{
  "n_layer": 12,
  "d_model": 192,
  "n_experts": 32,
  "experts_per_token": 2,
  "d_expert": 160,
  "d_shared_expert": 128,
  "activation": "tanh_gelu",
  "moe_layers": [0, 1, 2, 3, 4, 5, 6, 7, 8, 9, 10, 11],
  "router_score": "softmax",
  "normalize_top_k": false,
  "routed_scale": 6.22,
  "balance_loss": 0.000511,
  "balance_bias": true,
  "router_bias": true,
  "init_std_router": 0.0297,
  "lr_router": 0.000879,
  "n_head": 6,
  "n_kv_head": 6,
  "head_dim": 32,
  "vocab_size": 16384,
  "norm": "layernorm",
  "norm_place": "pre",
  "norm_eps": 1e-05,
  "positions": "rope",
  "rope_base": 10000.0,
  "rope_fraction": 0.5,
  "qk_norm": false,
  "attn_scale": 0.177,
  "tie_embeddings": false,
  "parallel_block": true,
  "init": "uniform",
  "init_std_qkv": 0.0246,
  "init_std_o": 0.0,
  "init_std_up": 0.0246,
  "init_std_down": 0.0,
  "optimizer": "adam_variant",
  "lr": 0.0013,
  "beta1": 0.9,
  "beta2": 0.98,
  "weight_decay": 0.19,
  "lr_head": 0.0105,
  "grad_clip": 1.0,
  "warmup_steps": 387,
  "schedule": "wsd",
  "decay_fraction": 1.0,
  "decay_shape": "linear",
  "final_lr_fraction": 0.0,
  "batch_tokens": 65536,
  "seq_len": 256,
  "doc_mask": true,
  "train_tokens": 363800000,
  "steps": 5552,
  "dataset": "wikipedia_en"
}
Below are experts of layer 6 (counted from 0) of a mixture-of-experts language model. Rows are named router (the router's row for the expert), up (a neuron's input weights, with its number), down (a neuron's output weights, with its number) and show model dimensions 0-191. Each number is 128 + 32 x the weight over its row's rms, rounded and kept within 0 to 255.
After each expert's rows: a language model's description of what the expert responds to; "comes after" lists some tokens at least twice as common just before its tokens as in all text. This comes from a sample of Wikipedia text that the model never trained on. Tokens count by the router's weight.

# expert 1
router [100 118  97 155 141 127  88 182 102 164 190  82 160 130 134 128 182 127  95 109 172  98 175 107 152 134 142 111 184 149 151 169 106 147 117  78 105 150 120 126 103 135 126  89 161  69  96  91 107 143  51 105  96 138 119 138 124 128 171  99  96 162  66  69  87  83 127  99 145  78 139 152 165 156 147 132  83 160 136 142 137 100 130 153  98 164 139 108 193  69  75 124 170 126 119 116 105  97 148 131 134  96 172  89  93 128 148 106  73 128  91 163 162 184  71 109 110 173 105 130 162 107  79 143 148 113 163 144 130 170 100 137 126 105 125 150 121 154 145 160 168  76 128 168 194 155 142 152 128  84  86 119 105 184  65 166  87 124 182  98 134 164 102  97 103 191 157  98 129 178 107 105 152 112 204 103 103 108 184 113 112 104 144 170 128 146 132 118 119 150 157 176]
up0 [136  83 167 173 194 149  98 173  80 167 136 133 178 122 158 131 127 133 195 147 169 110 105 125 155 119 115 109 140 128 164 114 159 109 157 182 126 100 209  60 113 136  86 187  68 159  52 131 154 150  99 143 127 128  92 112 120 160 106  72 127 143 123  89 135 112 103 141 129 126  81 109 104 119 146 134 147  95 107 118 100 109  83 136 150 105 107 146 148 119 142 186 179 152 124 203  86 119 145 104 136  64 160 120  67 146 106 177 104 136 134 165 116 125 120 118  89 139 131 160 110 110 203 115 167  89  79 153 148 151  78 164 150 111  96 163 130  73  66  79 156 172 140 136 125 103 121 113 124 109 109 184 105  99 127 163 178 195 158  98 119  93 115 117 166 117 121 139 170 131 146 101 130 118 125 101 174  69 169 158 130 104  77 157 117 103 128  37 156 120 133 142]
down0 [158 151  81 115 151 120 126 114 170  96 101  94  91 146  76 128 138 139 115 128 131 161 132 188 143 110  96 173 147  75  92 199 145 176 102 141 170 125 120 157  81  66 211  79 183 178 143 141 146 162 105 125 140 167 131 118 127 114 104 108 152 131 115 127 166 142 104 147 155 136 146 172 104 166  48  94 100  74 139 111 101 148 166 121  60 158 156 171 159 120 127 121 119 126 169  90 161 128 129 163  76 144  84 138 135 151 114  59 142 138 153 141 105 161 109 128  67  75 107 124  92 174  74  89 114 140 139  80 150  71 142 153 121 129 190 138 150 136 121 139 134 123 130  76 161 126 177 149 109  94 139  86  93 136  78 146 144 129 111 150 140 146 103  61 170 115 175 104 135 145  97  63  42 161 121 188 117 182 100 159 126  98 167 108 153  89 144 141 129 101 138 122]
What it handles: Decimal number pieces. Two-digit numeric pieces such as 19, 18, 17 after a decimal point or dash in percentage tables and coordinates; also nationality adjectives like English, Russian.
comes after: " ", ".", "–", " (", " +", "20"

# expert 29
router [104 185 140 103 132 187  55 181 176 148 137 145 148 105 119  81 141  86 118 136 184  91 168 136 191 130 126 164  83 179  72 166 110 180  94  82  99 180 150 117 127 118 130 168 139 123  89 156 180 140 116 131 118  65 111 157 108 100 163 108 110  81 161 114 122 178 122  97 111 160 151 139 155 149 190 157  85 111 173 123 129 164  91 121 112 112 113  80 134 158 151  51 103 165 126  65 127 160  90 146 181  79 150 111  82 145 116 118 137 137 181 119 103 126 136 141 156  73  95  79  67 142  95  76 132 101 160 116 167 133 138  96 152  93 141  76 130 103  89  77 134 115 117 141 116 129 120 110 138 118  94 101 105 105 164 160 148 115 116 101 179  80 159 130 140 144  78 118  94 167  92 116  82 129 149 166  59 190 163 103 130 130 152 118 143 157 113 137  74 156 152  95]
up0 [167 133 115 111 120 139 121 156 146 147  86 174 141  92 188 106 109 139 138 154 113 119 144 101 129  72 126 143 178 166 184  71 165 163 154 124 109 137  87 111 108 136 126 142 105 144  49 171 122  13 101 185 117 109 109  88 110 153 109 158 120  60 162 129  91 145 168 108 124  74  67 120 153 111 142 116 105 123 186  90 111 126  89 119 166 148  94 107 199 173 157 146 162 140 160 130 115  58 117 127 143  57 137 131 136 116 145 171 161 135 137  85 119 148 177  87  97  93 141  86 114 129 161 125 129 146 136 159 149  85 108  84  97 139 162  96 109 141  92  84 152  99 123 125 137 114 118 156 136  94 141 176 138 141 159 116 155 103 106 120 147 148 124  83 127 135  97 167 146 132 143  98 167  98 159 134 148 114 123 160 118 179 170 127 192 201 193  66 161  97 198 174]
down0 [177 145 120 113 142 100 149 170  70 119 157 138 112 172 110 131 155 156 151 107 117 155 150 154 139 123 105 116 114  95 120 209 132 131  73 168 142 113  98 151 140 129 152  82 118 128 133 137 163 148 142  72 105 117 140 184 176 121 135 128 103 198 143 131 150 173 132 176 142 133  90 105  72 205  95 143 135 159 155 145 117 147 115 122  80 123 127 198  65  76 148 120 129 119  95  60 123 116 111 144 108 124 144  78  86 155 111 129 169 167 155 128 168  92 115 101 146 144  84  67 142 123  94 135  83  77 129 120  97 129 123 125 141  91 166 132 114 186 147 157  71 187 161  91 111 146 143 134  79 116 171  96 105 155  65 107 134 134 202 141 114 103 130 139 192 113 141 109 112 120 160 211  96 130 104  46 104 140 150 174  69 119 145 139 129  43 110 122 164  92 133 168]
What it handles: Year digits, occupation nouns. Second half of years after 19 or 20 in award tables and prose (20-20, 18-46), plus occupation words like actor, politician, writer.
comes after: "20", "19", "18", "–", "00", "u"

# expert 27
router [ 72 177 132 112 117 118 129 110 167 141 112 122 167  70 161 172 153  86  86  98  47 159 140 173 114 147 179 153 130 124 128 137 157 137 165  96  89 103 134 138 140 148 175  46 153 134 128 125 120 141 116 109 109 180  93 163  91 141 113 145 101 135 126 125 191 125 131  94 171  93 116  94 134 185  70 192  95 121 106 176 151  91 147 111 104 174  89 171 137 127 108  73 131 157 175 134 146 171 193 132 123 162 122 125 126 118  29 140 114 154 114 112 105 210 105  81  99 104 156 132  90 149 107 123 149  90  51 140  77 204 147 154 119 133 134 153 172  79 149  64  94 107 158 167 112 170 209 111 132 145 130 104 132 111 127 138 112 127 111  94 112  95 149 121 141 144 149 124 147 147 102 180 112 134 127 111 101 137  77 150 133 173 175 108 125 107  91  82 113 134 162 138]
up0 [ 94 101 145 133  84 143 179 105 151 153  78 135  97 125 147 120 167 126 188 180 114 102 106 164 125 109 113 112 169 128 165  94 137 167  74 116 103 120 123 136 153 151 167 143 135 180 150  91 136 161 133 135  93  79 168 145 106 171 142  77 100 151 136 152  90 152 147 136 108 126 134 100  84 178 130 138 139  82 103 138  85  95  94 156 141 174 100 102  92 160 138  67 197 146 113 118  93  84  99 170 164 138 168 146 149  21 115 130 150  76 124 106 106 111 179 176 152 128 203  53 116 177 123  96 150 140 123  92 215  86 113 138 137 154 108 143 196 102 128  59  96 152 165 137  90 112  88 166 117  87 164 126 149 148 140 137  80 150 100 104 187 112  87 113 145  89 120 151 154 117 167 141 124  99 112 149 138 114  96 125 142 116 122  80  95  76 165  92 133 114 165 171]
down0 [146 122 101 121 114 135 133 126 122 157 183 106 119 105  61  66 176 181  87 125 113 103 116  66 118 117 116 140 100 181  65 119 129 132 121 125 201 162  70 152 109 161 190 168 149 151 116 147 150 104  35 103 130 147 158 181 160 118 123 133 153 133 130  89 189 156 128 114 123 157 141  82  85 153 118 127 144 147 132 119 114  91 105 140 162 128 140 151 146 102 176 125 113 142 125 118  96 151 183  60 154  56 115 138 117 141 156 168 107 103 117 107 106 123 170 128  83 116 137 133  95 171  87 153 155 155 155  95 140  82 107 155 165 161 102 104 199 164 131 120 140 119  98 113 138  95 205 137 103 147 146 134 103 146 177 158 138  64 104  60  48 140 138 121 133  46 149 134 195 123 160 156 147  97  86  91 148 184 137 161  97 125 123 165  87 126 130 137  92  98 123 110]
What it handles: Determiners and list starts. The and other determiners after prepositions, such as this, each, single, plus first words of infobox lines and the 97 starting ISBNs.
comes after: " of", " in", " at", " for", "=", " to"

# expert 12
router [146  99  54 105 134 134 119 105 176 135 130  57 161 107  85 102 106 131 132 118 150 166 167 121 169 116  77  30 120 115 114 111 118 167 115 161 131 175 118 197 172 156 142 134 138  87 102  94 144 129 137 126 123 109 153 165 143 116  97  90 162  98 149 156  62 106 128  85 109 114  78 133 150  90 153  95 188 149  77  89 125 119 124 152 119 157 107 106  95 112 135 176  85 142  77 139 104 102 162  81 164 183 119 185 155 117 143 140 117 154 177 110  87 141 170 112 103 119 114 137 168  60 146 120 134  85 126 111  54 137 163 110 153 169 102 149 183 184 155  78 157 120 138 181 169 143  89 106  99 183 121 163 126 166  60 106 114 168 101 116 133  89 118 131 127 123 156  89 124 126 156 141 181  98 180 178 117 109 165 165 115 119 114 170  97 165 117 188 126 100 157  92]
up0 [125  69 115 127 145 126 138  84 147  78  92 153 101  77 166 105 120  97 115 148  71 102  98 177 186  93 116 138 120 126 239 103 127 175 129 130 214 172 165 115 132 161 168 157 144 115 127 160 127 168 127 140 143 131 162 115 117 178 112 124 158 141 177  81 127 142  78 176  83  89  94 141  96 157 180 135 107 119 114  91 128 139 127 105 141 143 109 127 123 144 119 105 164  65 131 109 154 163 125 134 140 132  77 131 126 130 154 159 166 111 141 143 120 132 156 122 101 107 157 123 143 162 107  91 131 156 118 144  87 137 130 165 137 144  92 139 120  71  72 140 128 124 126  53 138 203  91 147 150 148  64 226  85 109 171 168 121 148 141 107 101 130  92 107  86  73  49 135 130 114 147 127 135 106 168 143  69 154  76 100 169 117 142 218 153 164 142 125 124  93 143 124]
down0 [121 183 137 143 161 152  89 167 185 134 100 113 168 137 134 153 117 130 144 146 113 127  91 210 100 103 138  70 104  99 143 146 138 101 120 112 118 145 158 142  73 154 160  77  91 116 166 114 210 148 147  88  66  99 125 117 114 205 143 117  89 153 108 126  68 106 119 180 170 165 116 150 105 209 136  70 129 109  73 149 168 117 150 121 139 132 125 120 146 145 142 177 176 127 104 190 135 173  81 115 100 152 142 131  92  77 151  81 161 119 102 133 101 136 182 126 111 136 138 105 160  78 156 131  79  93 107 142  83 152 141 138 103  71 139 150 113 141  73 169 150 136 148 149 163 108  79 166  77 151 123 156 119 101  47 130 141 162 122  87 126 140 132 153 155 103  98 172 121 159 149 142 119 154  96 132 157 121 125  84 105  96 168 119 133  71 129 141  59 120 143  37]
What it handles: Table headers and cells. Table pipes and header words such as Candidate, Votes, Notes, asteroid-list terms MPC and JPL, plus spaces after there were.
comes after: " |", ",", ")", " is", " ·", " km"

# expert 28
router [143 118  66 147  98 154 132  74 135 169 140 137 106 188  93 104 144 153  83  99 164  86 109 139 119 141 141 119  69 145  63 134 128 124 163  66  90 119 191  67 111 132 106 211 114 173 171 167 107 139 127 154 101 107 128 139 133 131 157 169 142 136 175 139 108 106 153  58 166 181 164 179  65 137  99  93 120 125  91 153 140 108 177 120 163 105  96 132  97 106 137 112 138 146  87 105 135 162  93 162 157 148 195  94 113 144 193  95 106 133 123 174 130  89 143 108 189 138 110 150 131 136 152  83  85 138 133 180 178  95 115 143 116 109  84 149  83 184  77  86 138 144 127 124  96 136 162  91  59 142 160  97 125 168 112  98 146  96 149 192 190 123 141 149  80 106 128 110  92  85 102 120 140 135 151 129 173 138 107 101  95 142 111 140  89 131  99 138 152 139 203 104]
up0 [146  90 180 183 136 105  95 196 180  77  85 114 139 137 130 128 116 180 113 132 150 128  79 139 170 124 147 134 113 104 186 123 130 151 139 162  92 108 180 188 168  78 133 130 129 100 101  89 119 182 106 167 160 111 138 172 125 137 126 150 152 147 117 123  10 107  84 178 110 180 155  91 105 135 129 137 167 119 141 141 160 117 105 152 127 140 157  95 148 147 121  65 184 164 151 132  96 104 145  25 137 110 170 135 107 126 163 155 146 137 179 131 108 120 138  71 126 175 106 133 156  88 121 149 174 173 114  85 124 168 124  72 137  87  86 116 145 114  83 105 168 113 120 163  94 151 138 187  93 117 120 103 108  96 155  93 102 144  99 114 147 146  81  97 138 134 114 112 193 162 145  82  64 106 173 105  94 126 102 172  96 155 127 136 107  95 165 113 182 117 144 154]
down0 [ 49 191 114 134  86 161 164 159  79 105 167 147 111 137  75 122 130 185 150 147 128 140 152 138 141 180  60 157 117 144 158 158 114 119 149 161  91 122 126 118 137 127 116 140 150 145 101 225 112 139 126 174 150 170 117 183 162 174 154  84 193 170  98 146 101 128 103 102  99  86 101  86  79 117 105 168 131 122  77 156 139  92 150  62 141 128 129 129 102 131 109 108  97 171 125  91 144 121  96  66 115 123 148 133 113 164 134 114  69 114 178 113 163 108 117  69  80 144  74 199 145 151 130  84 104 108 136 123 166 129 136 104 138 112 180  70  98 153 118 141 166  90 155 124 137 113 173 180 178 109 100 142 121 200 143 119 129  87 160 145 143 119 110  92 136 147 117 165 122  95 182 117 122 123 189 135  87  86 144 115 130  99 115 102  77 149 109 206  93 118 169 132]
What it handles: Asian name syllables. Inner syllables of Japanese, Indian and other Asian names after a capital letter, such as T-osh-iaki, Yoshi-y-uki, Shy-am, Raj.
comes after: " T", " K", " M", " Y", " H", " t"

# expert 13
router [141 122 154 152 127 126 173 170 127 161  66 166 177 114  52 123 129 126  64  85 130 167  51 136 135 156  85 122 109  66 115 131 100 147 165 132 104 157 160 100 120 126 122  71 111 141 196 104 139 131 186  95 138 127 122 203 145 103 167 110 139 133  96  72 126  49 131 116 115 195 160 151 196 127 120 143 152 150 130  98 147 124 133 148 123 105  91 102  79 104 174 107  89  67 116 120  94 107 134  57 101 106 165 150 133  96 173 100  99 183 133 185 150 133 113 147  95  94  74  80 145  95 100 111 116 121 138 140 118 163 130 146 163 125 184 111 114  93 146 108 165 124 151 137  83  93 159 115 106 164 115  89 126 157 123 121 112 147 160 141  87 109 151  66 112  90 146  93 105 164 137 115  50 134 155  98 149 162 153 124 123  97 137 138 182  59 168 157  95 121  81 150]
up0 [206  51 139 156 153 128  77  76  99 137  73 148  91 134 188  86 110 151 183 112 110 148 142 151 132  80 136 171 105 118 201  80 166 150 129 133 106 165 117 134 125 112  95 150 134 152  72 109 142 113 172 126 168  95 153 159 134  85  77  62 142 141 131 172 111 205 188 129 118  92 102 153 157  90 144 152 122 103 115 151  93  85 131 131 106 165 126 114 102 120 145 124 152 106 116  92  92 139 106 118  52  82 114  89 101 138 131 114 114 154 107 117 124 157 177 130  75 159 140  62 110 159 133 170 124  99 142  97 111 100 109 150 187 157 107  90 161 112 102 129 162 164 131 105 166 117 162 150 100  50 180  74 156 157 145  94 181  78 126 136 112 104 113 111 173 133 146 109 127  93 144 143 123 156 105 109 155 132 156 101 122 105 151 158 185 176 159  92 164 167 195 143]
down0 [126 101 157 138 181 156 186 118 156 137 113 163 152 134 156  51 188 109 150  81  70 141 102 154 150  48 190 166  85 150 114 106 110  99 143  90 120 134 109  80 117  99  91 188 146 143 158 101 157 181 170 104  90 143 130 105 182 122  81 146  81 160  33 179 118 107 111 129 166 108 210 101 163  93 113 108 156 122 157 133 166  84 176 144 120 117 100 106  87 145 164 137 131 128 161  99 146 129 142  84 138 168 165 169 121 140  83 115 110 106 182  83 140 111 102 139 168 146 135 100  93 121 129 159 118  88 137 118 118 180  96 104 118 103 178 135 142 127 206  89 109 106 159 115 134 103 106 158 127 156 116 124 132 105 171 112 140 125 117 142 122 105  86 141 112 130 163 144 103  69 161 169  55 121 127 165 137 147 164 146 133 180  90 125 190  99 119  68  95 103 132 107]
What it handles: Sports results tables. Table pipes and spaces plus sport words in medal and results tables, such as Bronze, scored, medal, Long jump, country codes like RUS, ESP.
comes after: " |", "|", " |\n", ")", " medal", " Championships"

# expert 24
router [ 78 167 141  79 165 139 148  98 130 158 155 136 138 150 108 112 153 168 111 135 101 133 129  80 170 142 120 168 149 123 159 103 190 150 124  85 118  83 158 201 101 116 143 136 131 112  84 125 118 193 108 137 129 103 179 127  42  85 131 139 178 102 129 192 189 168 158  60 137  90  98 117 177 172 152 173  95 163  93 117 154 133 147  89 147 145  95 163 154  90  71 120 153  92 124 111 152 144 144 143  77 147 154 160 118  90  49 127 158 137 146  54 141 139  80 141 105 119 108 110  78 160  98 168 140 178 100  80 148 159  96 111 135 140 142 142 155 134 104 138 100 122  85 155  53 152 171 148 155 155 176 165 147  98  93  85 106 176 142  92 123  95  82 143 151 106 175 164 140 120 159 107 173 159  99 154 110  98 149 132 107 140 195 117 148  91 140 133 156 179 128 141]
up0 [ 99  85 164 105 120 105 145  70 163 160 118 176 203 104 107 106  83 123 106 128 138  84 118 150 138  76  81  68  75 147  85 110 129 111 130 116 161  96 166 146  65 116 103 141 104 114 156 103 104 131 154 147 103 123 221 170 116 127  86 106 126 158 162 137 110 196 124 129 121 131 118 159 150  35 128 107 109  78 153 150  99 143 123 122 148 114 150 176 187 155 100 139 148 135 185 146 140  92 122 108 105 123 131  65 156 150  94 143 178 144 130  86 148 171 161  97 155  92 145  85 128 113 205  83 139 158  91 112 122 110 107 111 165 144  94 127 166 155 130 133 152 130  76  88 117 108 161 215  86 114 110 119  77 121 151 128 125 148 135 146 166  82  97 152 114 100 120 135  97  98 165  71 102 133 106 142 101 156 130  61 193  96  67 158 123 188 117 152  99 143 149 126]
down0 [140 175  80  52 133 171 124 141 168 114 121 144  81 156 114  31 216 138 114 117 126 155 133 110  83  78 132 130 111  92 164 149 141 157 128  90  94 128 133 148 149 157 144 176  98 168 167  92 132 100 113 148 168 123 127 148 150  63 123  96 228  37 134 178 131  84 149 122 128  64 138 154 161  91 142 154 114 128 157 197 111 162 112 102 124 126 161  84 168 129  97  99 116 166 118  27 189 102 130 115 137 160  92 151 160 145 145 146  98 160 117 137 119 128 141 171 146 119 132 128 164 152 160  94 115 124 100 123  82 150  77  71 156  84  97 107 152 138 130 104 149 159 101  93 101 131 135 147 116 119 132 181 127  87 109 157 120  86 142 101 114 160 129 141  90 109 154 138 138 140 171 147 113 181 161 174 159 100 133 134 141  67 116 153  70 123 146 110  90  95 113 124]
What it handles: Line breaks and list markup. Line breaks, list dashes, table row ends and == heading marks in infoboxes and structured lists, such as the break before Party: Democratic.
comes after: "\n", ".\n\n", ":", " |\n", " |\n\n", " information"

# expert 9
router [117  98 117 171 166 161 179  94  87 119 160 144  65 166 181 137 159  96 135 148 120 105 141 109 126 118 103  69 116 148  91 110  86  44 176 146 152  86  83 172  65 141 139 166 142 179  77 150 110 118 147 131  93 142  53  83 181 188 133  78 147 166 169 109 127 185  97 136 160 121  79 133 122 115  82 120 177  63 104 146  62 125 101 113 108  93  88 163 112  92 156 168 135 137  66 105 114 158 113 139  95 149 155 123  76 144  87 138 151 118  94  77 133 123 158 106 164 136 129 143 160 130 118 170 135 102 143  85 118  83 146 152  60 196 109 153 124 111 138 104 122 194 181 125 160 156 117 164 122 159 131 130  74 152 143 100 123  98 129 167 137 123 183 116  89 114 117 108  95 112 125 131 166 107 103 103 166 169 152 139 109  86 107 116 133 156 149 173 139  89  89 160]
up0 [106 182 138  86 150  81 131 171 134 208  86 126 141 125 148 157 137 134 145 188 135  56 162 104 143 149 106 125 105  88 119  92  85 140 166 134 185 159 138  74 142 145 113 113 179 161  83 148 187 167 169 118 149 133 117 142 103 105 117 118  77 126 128  99  45 133 143  95 131 143  96  73 156 109 140 125 140 140  90 126 157 135 173 116 166 147  66 112 206 113 208 162  63 101  65 197 162 114 109 116  99 129 124 156 124  59 128 136 122 117 142 165 118 121 135 151 141 116 170 157 144 158 141  70 124  80 127 141 110 190 101  86 131 134 149  99  84  97 122 121 200 158 161 117  95 120 151 111 166 140 114 129 112 143 118 128 181  99 159 165 120 131 118 187 105 137 128 146 177 161 105 110 134 128 148 157  97  85  95  78 111 120 164  78 118  92  95  92 182  77 113 137]
down0 [136 158  75 123 153 122 101 174  64 130 133 126 165 152 132 127 150 164  92 104 124 114  93 135 118 206  79 116 161 175 132 156 119 133 154 118  74 146 135 130  85  84 143 135 132 126 128  99 114 141 171 141  77 121 131 111 108 116 159 147  94 149 121 150 169 165 101 141 113 126 132 109 100 147 119 146 129 123 142 129 146  97 136  93 160  99 129 119 164 163 172 134 105 149  83 197 185 186  63 139 111  71 123 156 117 100  90 103 154 144 182  90 117 102 118  80 154 153 111 119 201 147 104 119 129 149 145 120 143  85 156 214 120 176 182  37 108 164 111 132  91 151 143 143 145 115 150 136 149 144  99 152  70 110 172  75 154 119 116 177 126 131 175 116  88 149 145 155 132  86 157 163 139  99   0  80 115 143 152 105 108 138  92 127  97 151  71 125  81 128 134 178]
What it handles: Inner word pieces. Word-internal pieces after a name or word start, such as un-av-ailable, Ab-ig-ail, Front-eng-ine, plus some periods and table pipes.
comes after: " (", " ", " \"", " un", " S", " Ab"

# expert 10
router [ 70 138  92 109  96 177 110 155 111 154 159 170 122 134  70 215 106 127 145  98 160 120  88 134 161 130 147 172 149 101 110 156 142 131 101 133 187 153 143 121 113 137 140  74 160  95 170 109  93 158 165 128  69 146 124 135 124 100 189 189 109  99 185 179 156 131  43  95  99  82 163 122 140 141 120 171  93 124  92 155 142 130 128  91 109 188 140 185 166 130 144  74 170 138  71  93 165 180 108  70 111 125 109 162 132  96 110 107 131 130 170 110 147 122  51 135 139 125 154  95 101  98 156 130 158 154 158 115  96 179 126  41 147 134 133 121 154 146 132  75 165 135  76 110 101 147 107  96 132 180  95 168  93 101 146 134 112 173 154 137  95 144 143 111 172 142  78 131 120 133 114  84 118 143 122 155 112 136 141  71 147 163 101 146  79  96 128 115 187 193 120 150]
up0 [ 97 170 169 102 130 161 157 106 129 110 162  95 120 144 154 212 117 146 148 153  70 130 126  95 144 215 142 163  97 181 161  91 178 112 158 113 159 104 178 136 131  38 118 144 105  90 118 154 114 170 194 124 156 135  86  95  92 133 132 110 133  84 213 139  46 103 192 117  73  99  85 139  87 127  93 145 139  79 151 111 137  72  84 143 177  87 106 137 115 139 123 142  89 127 159 158  80 123 153 175 162 122 184 183 138 119  87 101 129 158 153 126 111 147  69 110  80 121 136 175 125 144  83 132 111 100 150 152  87  92  89 137  87 144 120 150  76 112 120 145  98  70 106 108 116 114 104 141 112 102 175  98 119 124  94 130 147 171 125 158 142 136 111 115 126 140 152 175 144 187 114  94 147 121 150 108 121  88 140 126 104 112 135 109 121 129 128 193 181  86 110  91]
down0 [128 143 131  97 140 148  52 170  86  94 188 124 139 153 156 224 101 189 156 155  82 116 119 117 174 105  93  85 145 102 103 166 130 105 121  99 142 177 109 131 129 166 133 157 130 135 140 162 102  88 178 112  75 114  54 135 144 133 118 157 161 158 167 111  84 147  98 165  86 167 107 115 115 166 151 131 165 144 138 106 140  99 131 150 104 122 115 131  74 188 118 134 159  97 142 128 125 198 101 152 111 115  75 148 194  89  92 129 162 117 171 115 136 156 121  96 134 124 135  80 119 156 146 166 110 112 181 146  95 119 131 133 152 184 114 133 100 125  60 155 110 109  86 111 176  84  80 107 151 155 156 150  65  60 146 115 131 128 191 183 134  82 109 109 160 139 121 168  99  93 139 157  28 100 134 132 135 118 114 120 131  81 173  67 145 113 118 174 115 109 121 107]
What it handles: Infobox field labels. Abbreviation and label tokens in infoboxes and lists, such as U.S., No., Jr., Party, Preceded by, Personal information, www.
comes after: "-", "|", " U", "\n\n", " and", " a"

# expert 8
router [120 119  82 123 177 185 123 117 158 104 176  68 203 112 150  75 107 128 113 153 122 109 130 133  91 122 121 113 101 167 111 177 105 168  71 134 100 145  71 188 166 119 185 180 102 117 105 113 130 110  87 101  96  83 101 156 118 145 102  86 128  71 107  64 118 153  89 118 130  91 127 115 100  98 149  68 120 121 136 135 164 125 117 130 137 132 173  69  97  85 139 146 149 155 189  84 202 164  82 114 176 124 109 159 106  89 214 136  55 148 138 105 115 135 115 136 163 123 112 105 143 150 157  68 162 137 148 102  84 154 161 150 133 101  72 122 123 173 149 159 135 150 152 178 144 130  92 171 161 116  98 150  90  88 101 122 149 121  72 138 135 100  59 152 174 171 118  86 112 109 184 134  82 136 134 130 154 148 145 112  87 115 121 171 174 152 145 125 106 171 133 104]
up0 [205 146 174  93 110 133 146 146 119 125 117 130  85  92 178 190 162 125  88 180 128  68 143 114 155 139 135 156 133  51 163 119 152 124 177 132 119  91 126  46  82  82 144 154 105 103 141  85 185 127 177 114 110 113 103 126 132  77  95 104 146 135 122 170 128 132 109 170 150 179 151 159 122 162 108  93 158  61 150  90 175  97 139 128 114 147 130 180 147 146 137 164 138 145 145 123  96 125 143 175  63 118 156 183 142 166 159 107 137 167 119  94 159 126 102 132  25 150 189 121 157  63 146 131 102 157  82 182 135 145  63 115 148 162 131 137 139 119 121 120 141 100 103 105 154 103 151 107 127 103 160 113  95 200 108 137 120 106 154 186 115 194 183 127  63 110 121 102 141 143  74 126 155 129 122 104 118  91 134  75 146 153 134 116 103 104 129 154  92 121 170 127]
down0 [133 117 131  88 156 143 146  75 127 145  52 149 125 113  86 124  97 172 126 137 160  88 172 132  90 107 177 111  67 168 131 142 181 136 128 160 172 177 106 118 118 106 134 130 142 151 182  95 126  74 102 155  93  63  92 162 136 111 136  95  90  85 116 124 147 160 111 134 103  93 137 179 102 160 153 178 151 140 136  97  45 140 117 154 120 103 107 166 128 115 103 133 135  81 188 149 187 105 154  81 133 163 139 103  79 106 196 101 144  83  84 122 110 165  73  93 113  76 122 191 149 145 160 135 105  81 150 124 113 136 137  82 144 129  95 199  83 109 129 143 126 132 151 128 124 176 134 122 159  95 155 120 152  78 183 115  96 150 113 119 144 135 133 102 122 188 187 117 154 124 152  73  86 103  90 188 154 119 103 170 111 171 203 144  99 155 172 108 163 147  98 105]
What it handles: Role verbs and prepositions. Prepositions and verbs after known, referred, such, or a role: as, than, for, by, played, play, band, actor.
comes after: " |", ";", " such", "0", " known", " well"

# expert 31
router [101 145 177 122  87  76 109  99  44  75 133 132 108 156 145 113 129 107 130 209 118 104 158 182 114 154 169 127  96  74 137 156 130  75 172 110 151 136  85 142 122 155 159 134 142 144 139 162 174  74 207 108 147 160 107 125 129 146 135  97 132 147 139 119 145 185 127 168 165  90 114 110 136  63 145 178  63 123  94 158 154 166 133 143  82 142 162 140  72 129  93 158  80 181 107 109 121 169 112 180 136 179  65 104 118 144  85 157 165 115 105  57 144 123  97 170 128 111 145 132 159  94  96 109 135 112 140 101 150 125 148 104  73 142 169 130  52  89 112 146 139 125  97 123 161 116 117 121 181 105 124 178 145 109 153 111 168  97 153 155  86 143 174  88 116  98 164  61 132 146 149  99 171 111 152  99 127 107 117 110 192 106 145 155 130 142 110 209 137 104 123  92]
up0 [152 162 125 141 133 100 133 117  96 154  99  84 109 161  70 152 122  90 116 154  93 160 102 173 137  53 127 125 104  92  95 168 143 140 125  60 184  92 135 117 105 107 114 123 137 138 102 119 158 113 122 117  95 153 104 129  82 184  73 126 158 145 164 140  68 200 120 120  71 166 211 137 129 103 167 121 142 106 131 189 120 102 118 155 124 149 171 108 111 180  68 126 162 114  50 185 113 160 130 101 110  99 123 125 149 104 128 141 192  93 166 120 168  84 154  97 133 101 156 168 108 114 218 137 158 175 142 133 187 153 115 147 103  90 111 119 172 139 118 127  74 123 143 115 130  89 112 161  92 163 152 109  77  89 148  90 135 186 113 129 139 137  82 120 170 145 153  52 171 138  74 133 148 134 148 151 146 127 173 147  94 186  96 111 143 116 150 110 166 113  76 143]
down0 [144 125 145 130  78 121 160 103 112 156 140 141 135 127  85 131 148 130 162 125 129 109  91 126 122  71 172 119 161 120 136 122 114 189 177  47  94 142  87 110 176 124 113 113 157  80  97  52 141 120 103  77  94 109 158  96 139 145 128 136 163 140 178 150 170 131  92 164 178 104 140 137 145 174 152 164  65 102  99 116 140 163  91 200 115 130 196 156  97 144 133 128 125 105 145 114  79 108 162  62 120 147 145 113 137  89 141 204 106 143 126 101 138  81 113 126 136 124  97 161 110  56 121 138 102 120 146 110 158 132 157  64 125 134 110 168  69 111 145 136 198 162 164  63 142 195 120 122  76 102 114 143 115  84 132 117 144 150 122 203 114 156 130 189 149  89 184  86 170 132 182 104  77 180 104 123 118 139  98 203 146 142 138 156 102 163 146 142 114 110 114 109]
What it handles: US places, name endings. US state and city names such as York, California, Los Angeles, and final syllables of place or personal names; also the year piece 20.
comes after: " ", " New", " L", " Ar", " D", " in"